config.toml
normalize_top_k = false
balance_loss = 0.00541
router_z_loss = 0.001
init_std_router = 0.00718
init_std_o = 0.0
optimizer = "muon"
Below are experts of layer 2 (counted from 0) of a mixture-of-experts language model. Rows are named router (the router's row for the expert), up (a neuron's input weights, with its number), down (a neuron's output weights, with its number) and show model dimensions 0-159. Each number is 128 + 24 x the weight over its row's rms, rounded and kept within 0 to 255. Numbers have three digits each.
After each expert's rows: a language model's description of what the expert responds to. This comes from a sample of Wikipedia text that the model never trained on.

# expert 15
router:123116120123076132119124133125081124161137107130132134149094163152136135135129124188090130133143131127133107127138120143102114119123126101116138092126147113127134046124143107075123130109173129139172138121131170134137118117138188133127138149146127148133132068129138128127099119097103170101105130136126093090183127121117135138132122110196141152120131130130115096128123096146192136195135121071122132142124120124135125156133155153134135108081138067119124131122152133138100130086099151
up6:144163123108113128145130119165128101133156156148125097123135110108147095117111142162150128152136126174129099121140110147121142108143107110112113093148129119091167115139097127124090132124109135151132147162150136075154125132133085147171088120089100111129145110115145104148118122108131166107069129105144134132085161117128159108108118119094141130126077162087113144110125158100193122168136152122119113144146101141140136173182160147130114100113147095156076084168119097144152140152099138
down6:165179147168093097121118144094137152121116134137099152153106095139169163111119126113118136142135112121154134118140119153164151161141120103112088098156120123141134110166125161115144123124161135110131127113128111152104033113114151109118082087129122113106129131134128137152103109062127122146137131123171100147138115161165127125116107121112149169120097099150121124139076130103174118116109096101151129084155139147162139104162110078132115141134121150165143138130133139127177159097116150
Line breaks ending infobox lines, table rows and paragraphs, plus opening brackets and quotation marks such as (, [, ".

# expert 4
router:099100100155109149098156104101108098151154111098102110103101150150156100106151101153107157157112103155149099150104102149106100104148102105116105104100154149101153106150151112109156126105149151154153100102153150107153152155153150154158150104134155154101100109100157101109105111142103152146103100156154112102146109105099156154101156104156105151105151153154105104114157107136152155154126149104130151151151103104155155101112150149152109100110103104158113151099149151154135106103105090
up3:116142119130159155144117096146079104138164065127125074123106095156076153122108126146125129151179065126081115156180120147126136123165109096133086125112097154133140113118142120162148114115147151114110115115106135145083141158110100131148134116156093123119119154106139140110106139164109096154119139122152158143143140153117115138100151094126093153156130172099110111108152125097128153112140105143087163162159154135153149148149134131141145110159102100131147098140146147151166110092101118
down3:155167139130093103181117132128103182120145147143115141136142142152117127142107122105164102100108135135114131134096112122125117135127156172138130159137143140134107100118113135143098094148124154151104109134148156111105035122099131132136144135109045121127121161131143132096120066161099102116147162109107151100152144128159104094149138109103124098139092111151179151130139133135165156129121112113128113106159113123112140135156098127135142142113170057141116106156134135117111140170147128
Number and quantity words after articles, such as two, other, another, last, plus mid-word fragments like irc, val, cc.

# expert 13
router:099100102157107152097156104102108099152154110097102105102103150150153101107152101153104156155109104157151101151105103149107103105149103106120101106101154146102154107153150103108154127109149152150153101102152150102153153153153151153156149103130153152103099107101157102110103113141105152136103101156153112105147111104100158155103153104159102148104153155153104102111158105138154155156123152103135151150151104102155154098113150148152112102112104104157111155101150152154135106103106085
up7:126102107153157133127163150175057126155187102183133123124146160114140111138110154127136154115133149129133109141103139145110065131156120128131151139116122156169110167137118073121106135110142136151144098151157123165123143119136124152107100120175129143140079156122146139117146141113145123151145077153136123119120121145149115144108103141142133122092184115138140077108095129103139097131159153160115127132125118138116107117193098116146195109111099153139134106126141148105125141094097141
down7:152134101112149135126134105096146111096124108129131108179131137118119076144150108144133131118132141156145152143095106084156139100132142160144146151125130088102123101144133101174115128142120136092135109093168109160105136124131099093162127152144121119152094166142111102153118105073164120151083138159135134154137144108118123144125123171124130183184118151136066101152150179114112157126143098150180118099115124122109117151143076124127123162130150108135088163137121147097108114142112096
Function words such as as, of, than, through, like, called, plus inner pieces of words like App-oint-ment, Br-ight-on.

# expert 20
router:100099102157107150101156103101107098152154110099102108103103148148154102107152101155109155156111105157151102152105104150105101104147101107131105105099153145101154106152153097106153129104149151153151101102154152107153152153154150156156148102137156154103099112099157099108103110143103150145102102156153110103148109103100157156103154105156105149105153154154105104114156108133153154154127150104127153151151103100156155104113151150153111100112104104157109153101150153155129107104106086
up14:117126095134147142132089136138152121127134119098130097144157114139143133133141119131092092117083130119121163044088102157139124131108121111132135093091090108100138100131143098114132124120111124141187131104093117096114160100135127109109136139153118118149132146129163112110076111138166129159119102126143109112099141122129155078120160130146136148135093136118145163116105134183115088146145132063146171105182101089128187099151130165133118113120149143144115121099125125122113130141148174
down14:100080103114131132183099120135147164105074143173099152116101129183151088143109094100134159141133112151116119128151109137106117153121179110175114136130089095125118164092156166132139143133132138158168159101124140103128152145123102155158104096137121138117172092147116089169099100104105144138136100192109100137087112123123120121106132125150171109130131108109105142130129128136124152144123125110129092114132128106120151122159136128128131146134180131140125168120077110088153157137119132
Single capital letters starting abbreviations or names, such as B in RBIs, K in NK, plus place words like Park, Lake, Township.

# expert 16
router:098100102155107150098154104102108100151156110098103107103103150149155100105151101153105157156111104154151099152104102151105101103143104107120099105101153146100154106152151118107152126106147152153154101101150153105155153152154150155156150103135156155101100111101158100109104111141106151141103101155153110103149107104102156155100155103155103149105153154153105103111155107129153154155124150105132153150150103105154154101112151150153110100110103104158112151102151154154134105104101085
up6:122135106159145119115120114120118125132079139167152040147139163103147119098132194109121116183113158146120171113104161150130100142145133055142108120182133116103140096134149126102133159124112138117115135100138154116120094147106125095162097140127132125091121163130143136146111115112079123138110123148122115150146101136113069155121140148111127165127154134105084166111133156154147118127147140122110132091124147100183120122094127131150111116134131119120119119109146135137093146109090172
down6:142132141181146114100086137107122139141158144096140127111098126122115093123100155080074157102146135108115164116104128097156097121163135113114154164174128128121051136158084101129116094114133128129126130110108118095085158139119168112116103145137095152119101109154159125130134129140144136117136133141137153118148135160140091120092133142137118141107130137105085156101174128133152179139101151126162064122151149083108146122122135118140153145133127179157107166146168116164126135117127123
Word endings completing names and places like Ch-ange, Sams-ung, Portug-uese, plus country names Spain, France, often in species articles.

# expert 2
router:100102103155108154101156103104107099152152111097102109100103153148154100107153104154105157156108104153150101153103101150106102105148103105121102106102154148100154107155152112108154128107148151153152102104151151106154151153154149154158151104139155157101101111100157101107105113141105152141102100157153109103150105102105155154101156106156106151106149155151107103111157106132152156156124151103132151152153104104156156100113150147153108102110104103158110152099149154153136104105101086
up12:128064136096170113099171119085133097149135048106107140094132154124132135154167113161124121138126111179114141130153165081110132139133140159126155161122158193096149124127122138132167084106086135114123155107146158074135132156121139133139142152148112131136123082139117111131140078097088152117138131129085146138132115108109115128156150112114136134124095110160131168100181135110173131117131121142138142141115145135114124093095130129127135095126131146148141131133106107131103123143130178
down12:088133155178114102126118132100133148141155142140134119175156147116167125138104154127111112150165127171079158121120127115123094135149123122115087100117168117125162147164137079170142107157112140132124142109087128109130137125120136155083148135135141150098141148101112095139140135105130144146149134114146104128105147097143148124144126149138140115106174084147143107172110138144144097164135134112165121102125056061093172109158119099106154129120125150131140149097083148124134151102082107
Mostly commas ending clauses, plus name fragments after St, Gr or Br, such as St-ra-uss, Stral-sund, Canber-ra.

# expert 21
router:099101101156106149098156106104108099152153111097102108101102150147154101106151103155106154157111103154149099153104102151105101104146103104118102104102154147101155108151152104108155126108149150153152099103153149104154153155155150155157148102138154154103101110099157102107102111146104151145105101156154111104149105105100156154103155104156108150106154153154105103110157107133153155153120150104131153153152103103157155104110149149151107101111104104160111153101151154153138106103109090
up6:124127116194116107052115104143106139125149102129103101140123148144120129121150158106153123154123134133141099153159081135158135121144140134107120114161084124113141165164105151129139134075144103144159156159103144106078143160127152126156138131165144099080113105115165140154156102106126147128153120181155148131126119157087096121109107133130140096099155110114104112130123188122059151091134148112085142149157146131161126120097147139120118095129124144119126111133133133133131176114132135
down6:104110092155080098134085122134130131113119145140144141138068109097097106107098133165168098127154164139111159107115146132157102096131159158143076125130198142084106130109115129147079145130167078124118149109152128120139163130129136126149142099121108116105127154153141159125151063126144157181134138132131110136114171126131112108125156118127138121114127106162148160146147140112116129141135144145123115131120129145109159081072136126108132118158119130137081142122115152151135132156165069
The preposition in and nouns about institutions and careers, such as University, college, career, life, century and wing.

# expert 30
router:100102103156105151099155105104108099151154111097103108096101150148154102107151102155108157156112104157152102150105101151105102103144102105122100106101152143101153107151153100108152126105149151150154101101150151104154153153153148156156150100131153154104100105101156101109106113144106151140101101155155108103149105103100156155100154105155105149104152153152105104113157105137152155154122153102132154150152103103155155100113150149152110101110105106158110153101150153154137105106104090
up3:138154101137131145147132117082119094119125142145125128125133105086196188114162098159125106109167128139134117133113064112124152111099104140163084136123105129096171148142145136138126116120118135138126133093163113063137139141141143142185129124161101113138091137106125119112123108132109142125142148126155181129111110100093094162105153086151140131134121112106107126162112166100131130109137110132110099128139144167143124102188117143092085133084118133157125143151176152129125121129162113
down3:112147140142157130127114126156145133163102076116171113125137089093133111102071144122117099138135156129136197111148101124185161125138125113116114110117132150112120123107112115091091094126166151143141124138131122144142151121123155105121162112099120122103139131141158125101119125049131107124159122144125119161141133129104147096102099170158155115101157134106143135133164097153109108084146087155121128195138149166102157152089120116132126182146151137131125121132087130139129093108134154
Zeros within years like 2006, ordinal endings like 2nd, and proper-noun pieces such as World, National, Euro-vision, oper-ator.

# expert 14
router:099098102156107151101154107101108101152154111100101111102102150148155102107154104155105158155112102156150100152105103151106103105149104104125103105101154147102155106153151108108155124106149151153154102104153149108154152155155148156157151103139154156102100108100159101106103111144105151145103101157153112106148108104104155154102155102159104151105152153153104104112157107138153154156125151104129152151152104102155157101110151151155108101113103105158112155102149153153138105106108092
up7:119100136122132155115132124119112168102139124150124121149162125092147114129150103161091091091081143093146151157122107109123095118106114155118158090130142124103138102125123182115115125091171107110134171209094109138124112088148094099133175155136126116127173159092112155139119091134091110139128142138151114130123105110157140155139164119126117104100124154123152127140181133135129114157114109126094148118189132142124134090150101113174148092120147108132157125118124121106108092151106158
down7:150156121124099111150134138113147146101165150118119143145175111125120123141128158102128118112095075144106138131107133194092141065097125120146133136121140158127125124115123127170134105142158121087094133128138127137149162148140155150092130104133123096127077132099113122115161187158105184132119145128142111093131119110128171108138107127096098128084161101174122086116150107117131115136114112105166132134060140118115122108129182136157116177138103118113127122137114124127186132156134113
The word "the" after of, in, to or at, before first or same, plus name starts like Red, Green, Aub-urn.

# expert 11
router:100100102155105151097156103104108098151154110099102109100103150149154102104152103154106154156113103156151102152101103152104101104147102106125101105101155147100154106153151111107157127106147150152154100104152151104154152154154149156156147102135154154102101110098158099112103112140102152139102100157153110103149104104102155154103155104157109149106150154153107104112156107129154156153126147104132151150152102104156158101111150149153112102111104102158108152100148152155136105107108088
up0:072126139138139143078166150133117110133114115077137079140104160128171106123136142148110165141108151170155107132090135119085128135130110141079122130150103176149117120110126164108119155090140178151140127155137079127127108113154107122111148076141139111125136158165138137158144078143111143082130126176110149108146120137122138140147147145127080093098138131146131094090124154148133115145138171126158150138117125148109133198098117133116110122114142141118151117132171140115104100165105122
down0:175153145123121118106169088128127150114178107141108142099103128152141144082119106096100156116156123105134116177141129113112098128131150120116106182140143119107124113099155106122126141155073102132191148160164098122186125114152134162134120134177082133131121125123096118104167124097153111142112104144110144122169079165165107140126131147173143114163139114133145154119089116122126133136150115132166118100145084169119145104120112122113126116126111129081136142111091125143140085106114140
Noun endings and nouns followed by of, colon or comma, such as study, medal, Secretary, -ics, plus "·" separators in asteroid tables.

# expert 17
router:100101101156108152101155104101107100152153111098101107107101153149155102105151102153109157155109105156150100151105101152106101104147103107128102104100153146104154106150151109108154127107148152153153101103154149106156153155154148154158150099139155154101101107100158101108106111143102153142103100155154114104149109103104156155102154103160106150104154155154106102112156107135153153156125153105131153153152104103156156102112151149155111101112101104158111153099148152153139107104105090
up3:105123137119087167136101135177137122142107138108115119127153067129099120135142144175123147132122158135132148106159136126147093129147137168196154130153104166144113149155137175116143115117134185159156113109126177100138097121131148112148090098141142138100125129141167136089130142121174149138168158153174173127108132161141142105143112080113110135099121140111113128133110092171133130150112106106118114128162161119156134135126151135122119135126096140155128091100179133120079129089151120
down3:131134135094105121133162110113079151120214157158148115182096113146176093151123135096150098150120134137139130156118157138092143146158107111127173108159104155142140145167089123133115115119108112119119146108137100140061155132132108128132121151141148102091089119159175109104121137157124142120132133162160189145123148124166117119081128119102088146146106094128124121109117132167152109118116138162111111100118099148136100127111123156167128120120114121124100118166094095124118116126106127
Middle and ending pieces of ordinary words and names, such as V-ict-or, cover-age, preponder-ance, Br-ace, plus "and".

# expert 24
router:099102102157107153099155104105107100153154108098103109102104150148153100105152102154105157158113102156151100151105102150105102103145104105124102104100154147103155106151152106108153122103149152153151099102152152107152152154154150156157149102137153155102101108098159101108104113143104150141104101155154110104149109105103156153102154105156105150106155153154105103112156106134151154154124150105128151150151104103156156103110150149153112101109102104158112156100149154155132107103101088
up3:138106103139180134148137115164177098156115144175115088111130116145093142145103182126132166116169135149110138118077106116147136100134140085145143117127123140144136131148112086138068075135126145112133102117127122095137149087137144144131179177124116164131119121102163132125119145119115153156094084119144126134159115105075148120125109113150106081111172116109104129109149144112153104130130134132134152146138127121129147185112153113177147101151105137109169132113153132127099123116174115
down3:119163096155093076125129133114123093177123127155118129106174145143153155107106131094160098099135114136105143153147144106146131136156126117086137127104126150139127125118128115142172138142082115122151104092124113125128108127133150138104094146112111135146101086100102138155114156156105115102160103104208091153164113171154097154130110116152129114101153099186137113121126143118093131122173150131159135144105136129094128053151123158129137140168151120141145139137130133137124136071115139
Tokens in sports and biography text, such as League, Team, appearances, and fragments of foreign names like Ah-mad, Shal-ini.

# expert 10
router:099099104153108151099158105103110100152153108097102111100103150150156102106152102153108157157110105155151100150105103149106099105147104107120102106100153146102154111152153095109155127106147149152154102101152149107154151155153149156155150101138154156102102108100156102108105116146105154149104099157153109105149107102101155152105154105159106149104154153153106103113156107140151157153120152105133153153153103104155158103109149146155111101112103104159113156100150150156138107106102091
up6:149110109141117113115119136124123139152170114133180109130110127158140146152097111182128154152139135132101147144080112109116078122095116148090136152139098142123106102146109152095103158124082081110122178107139137111139119122150136165113107114153133142101134142122127152106094089172120116122129100093144125128132155143090139131070166122164114129100172104159144107160175140172154120121127074104132179142122148091130090165117104103104079116116130113157132131128142137108135100154127122
down6:127148132111132126111098111170096156154154082122102087130113120156110112116125099145171168076131102116129164123133171172143139147118113097128145129111086134160144107138126153142157144121109138159134084134116127124079094138111101105136093150133126110131121171142098119114124138070109147145124090139150122125143141130109109155110130126160092114097109160127096191161165118091161097162174152119135128106117122133140169125132161133155111086116138119132128099173171106090118128143150150
The conjunction and and pronouns he, his, her in biographies, plus capitalized place-name pieces like Tr, Dev, Bangl, Stef.

# expert 8
router:099101101153104148099157103103107100153153111098101105105102150148157103106152102153106157155105101159149099151105103151105103105152104105122103104102154144101155105153150104107155127107148149154153100104149149104154152157152148154156150102136155153102102110100157099108106113139106149140103100158154112103149105104101157154102153102157103151104152154155104104112154107139153153155124149104128152151153105101155158102112150149152112099112103104159112151102148156151132105108107090
up7:095067131121091123153126138122144100115130146127162118061167087130145145079128077173142151125110163132134156123157138125117113124088142115180127124095130126142153163161128165117090112133098165107122137103147092116146128155086141128135151091155145111133104138142151119114164094131082104129135137141110088166103139115156148169101140101147140124094157128106100133139108092118130130182111163127101132095149119074137153103130146128125112121141160093127138119150110135099117145138111154
down7:130159148104109121157182134147168083089111141069104148090144141113107185147172094122114114176143100109102108109139118110171103124148157093102137103164166151154113094126087097118148148092126169124168144149115112137116112135114138121125145106154142133136102120155135180115155116166144152160153149158120134135109150135114155098104103158111153109111131162106150141106166127092091161084103131137134129155141127123120138133092113104109116135143114120089136138129117097097116099143125132
Hyphens, pipes and spaces opening list or table lines, plus place words after United or New, such as York, States, Columbia.

# expert 31
router:100099102155108149098154102102107099151154110098102109097102149146153102108149101152107155157111104157150101150105103150107101102147103101129100104099153146100156107151150110107153127107148152154153100102151152105154152155155148154154150101140155154101100108100158101108104109142102149145103101156154109103149106104100155154101156106156103151105150153153105102113156106137152154152125148102131151152152104102155156105112152148152112101113101103159109152100151153153131106104105088
up3:127080113119173097122175166142112137120133147117123155160110169135104076135114131121139111130138117098128150095140093093137138116106110108124140107128113131157120100111135144114134133087135132148101154161123103128114122110151134134138167101093158136161139142124157134139089134166147075132128071121114075142104095191155086142124121104143129123093146159151118119153156110081152113137124143117088118168139137160167174109187119128074127130142103109119104129126120155161125110118134152
down3:141142142108089150147122134145093093130119125122131160110077125095092162120122107134147059152119135150178132143124141110083124134151117125129150131116127122115141109128156132156107137137106132136143131103149157109106111113097143068154104108129119140112151186173183141149139198096118125094125137103123118134120142126132130092081093123137141117110126145139140107122109120205084120103145139178151117157098138155144125140128151122141116113136166136130116135156125094110105162116087177
Letter H or h starting names and words, prepositions for, with, over, under, and the word even, often in tables.

# expert 19
router:098099103154106149100155107103110100152152110096101106100102149148155101106152103154105156155112105155150101152104102152106102103149104108117103106101153146102155107150153098108155126104149151153153099101153149105155151153154149155157149100133155154103100108099157101107103111148107151145104101155154109104148109105101157153103155103157104150106154154152105104110156110136152153154121150104127151151152101102156155104112150148153107099110105103158112154101149152154132105105102089
up6:118149066146167098116093111113100113152139137068097108077105163108155115085161126135113131115128110141124126131133144145146093092142099131164145093177077107142120159157153138080136140176133146117139125110138105144123146097121162100093119190149159113115082153097132115093128106106134142107155116150100079095124134107141133103121089140138121163096175150148124123126134140126118135122166141118163103135103134110127133136151097146140113141150141140099111135118126135150160164111141155
down6:113076114141149128110133142105140196143108103151115116089168098116131150092146129107155127106177118143099149120149106128154102108165097113137132146108109119140133160126077142139141088137115124096124101142127102118085122126068112101119133119131115162135091205163138128133141087126122146138147113154143089132132127146128148109158129116130142161114200113174156154130182160086123108147126145072118141117138127132133117103139131125105122138143130116139122129135155131114156123073161125
The verbs was, is, were, also, been and object pronouns him, them, plus word pieces like d-iab-etes.

# expert 26
router:100100103156107152101157106103108099151155111099105108108104150148154101104154101154106156155108105157151099151104102152106103104148104105123099103101154146102153105152151103107153125106150151154153102104150153106154153155155150155157151102141153156101099110101156101109104114140105152142104101157155113103148109105101157153101156103157102150103153154155104104111155108131153155155125146104132152150154103103155155100114151146153115099112104106160112152101149153155141105106105089
up7:141102130084094160159092089157154111133165165159085164138158093148129117147142131113116130138113124169083126116123138083165117150132140154099116120158125127128143120151115135116082108102132124134120105085125112134173153133124145159119141145154080138117131118137141103112136174106128088105128113103161155173125120116109124146155109153155119181125137112102143136140123138105102112111105106055144129118178093121138097133159142138171151120111128179092130136123164172137098135148122106
down7:128167134126101131145108171119171161100157122122075148102124122121164145119146117162133064095125155160117128137090077120167131147147173108102142110144129123160129153121124163115129075117146095116093133105149143116109102110142113089123101117115123136168114131113120169133124120117122158129113127102175119116150121155123113112123113190141149142150113111101142101112143094165111119107110076141081157135153121139156114121146090110123149142140082157157133161130147149175112087147114150
Single capital letters and country codes inside table cells or abbreviations, such as SPW, USA, AUS, ENG, AT-P.

# expert 25
router:098101101156109150099155105103109099152155111098102110105104151147155102105152102154107157155116104154149101152105102152107102103148103103124102104102155145103154106151150112108154126106148153153152098103152152105155154154154149155158151099133152153101098109099157101107103110145105151146104101157154112106150111103102157154101155103156103151106154153154103105112157108135153156153125149106132152151154105105156156101112151150153109101112104105159111152100149151154134105105101086
up6:127058104140133105108174150149115158143128114162175139128141140109102126160151137165119126119108136062125107102151133107145129157092129081105128151136156126116126126116151126102109113113140111150134077074071131131135148139130176124125161126128121130148137156148191141146156136109149119155113138103133078144136129128128112144118163105103158137060135130171174198170144149090145146094142145120131134125136117140160167120125142118133127131111114122132099125142113134151105109119147119
down6:130128155118105106149118147092134092107141115135117137137113088175154114098101126108154136143097099147131174152121146112145123164134137110111125140137122092120113145138190133086093173098121152150113170135128146080136134153114130095155100134139094097166175139091157151135136097165096138142117120156130089160151128092142108157098129112104140104132136098119079134109121172135183118118133126145132144178111147109102110122100146134154148132105159103162111144126151175129123098119078112
The last digit of years and numbers in tables like 2020, 2018, 970, plus possessive s after apostrophes.

# expert 18
router:099099102155110149099155105103107099153154113098100109106102151148154101105151101154105158154113104151151101152105102151103101103147102105117103105101153147100154110151152111106154126106150153152153101102152149105153155154154147153157150103134154153100100109100156102108104107144106150142104101155154111103147113105104158155101156104158101149103153154154103103111157106133151154157119150104129152152150104103155154099111150149153109101112102105159109152100151154155137104104102086
up7:114113145146082102116112097127162134156094171120164073113143163146133126131125090092159091138132139171132129144109075178104109132144115134138125146118147113133083132112157103112156167105105135125155105137143141127097172141118165145149122137122110160112097112101159144185111119197115159083138083122162149129100133130158121130135154135121119129109132069119126132135106131121139089176132155113157112156133129145105104103145108092127102146145138115114118117148122154172108127104130163
down7:095137114095145141110136119143089127128140130125133100111120109135105129147120091123137115119170143164128127121162151163108111117168144123122125134147094094141142100147097105184135155143095121122137120136107105158107167146149144167115114121112142119142121118188156123120160135094150147106170162102167159131078127089147125140155080095109086124133121119125139192109115135102107111152165102086144130130135142134165124142082067136096139077121146130133099143157121155124117132095169162
Sentence-initial The or It and words after is, was or which, such as both, following, connected, similar.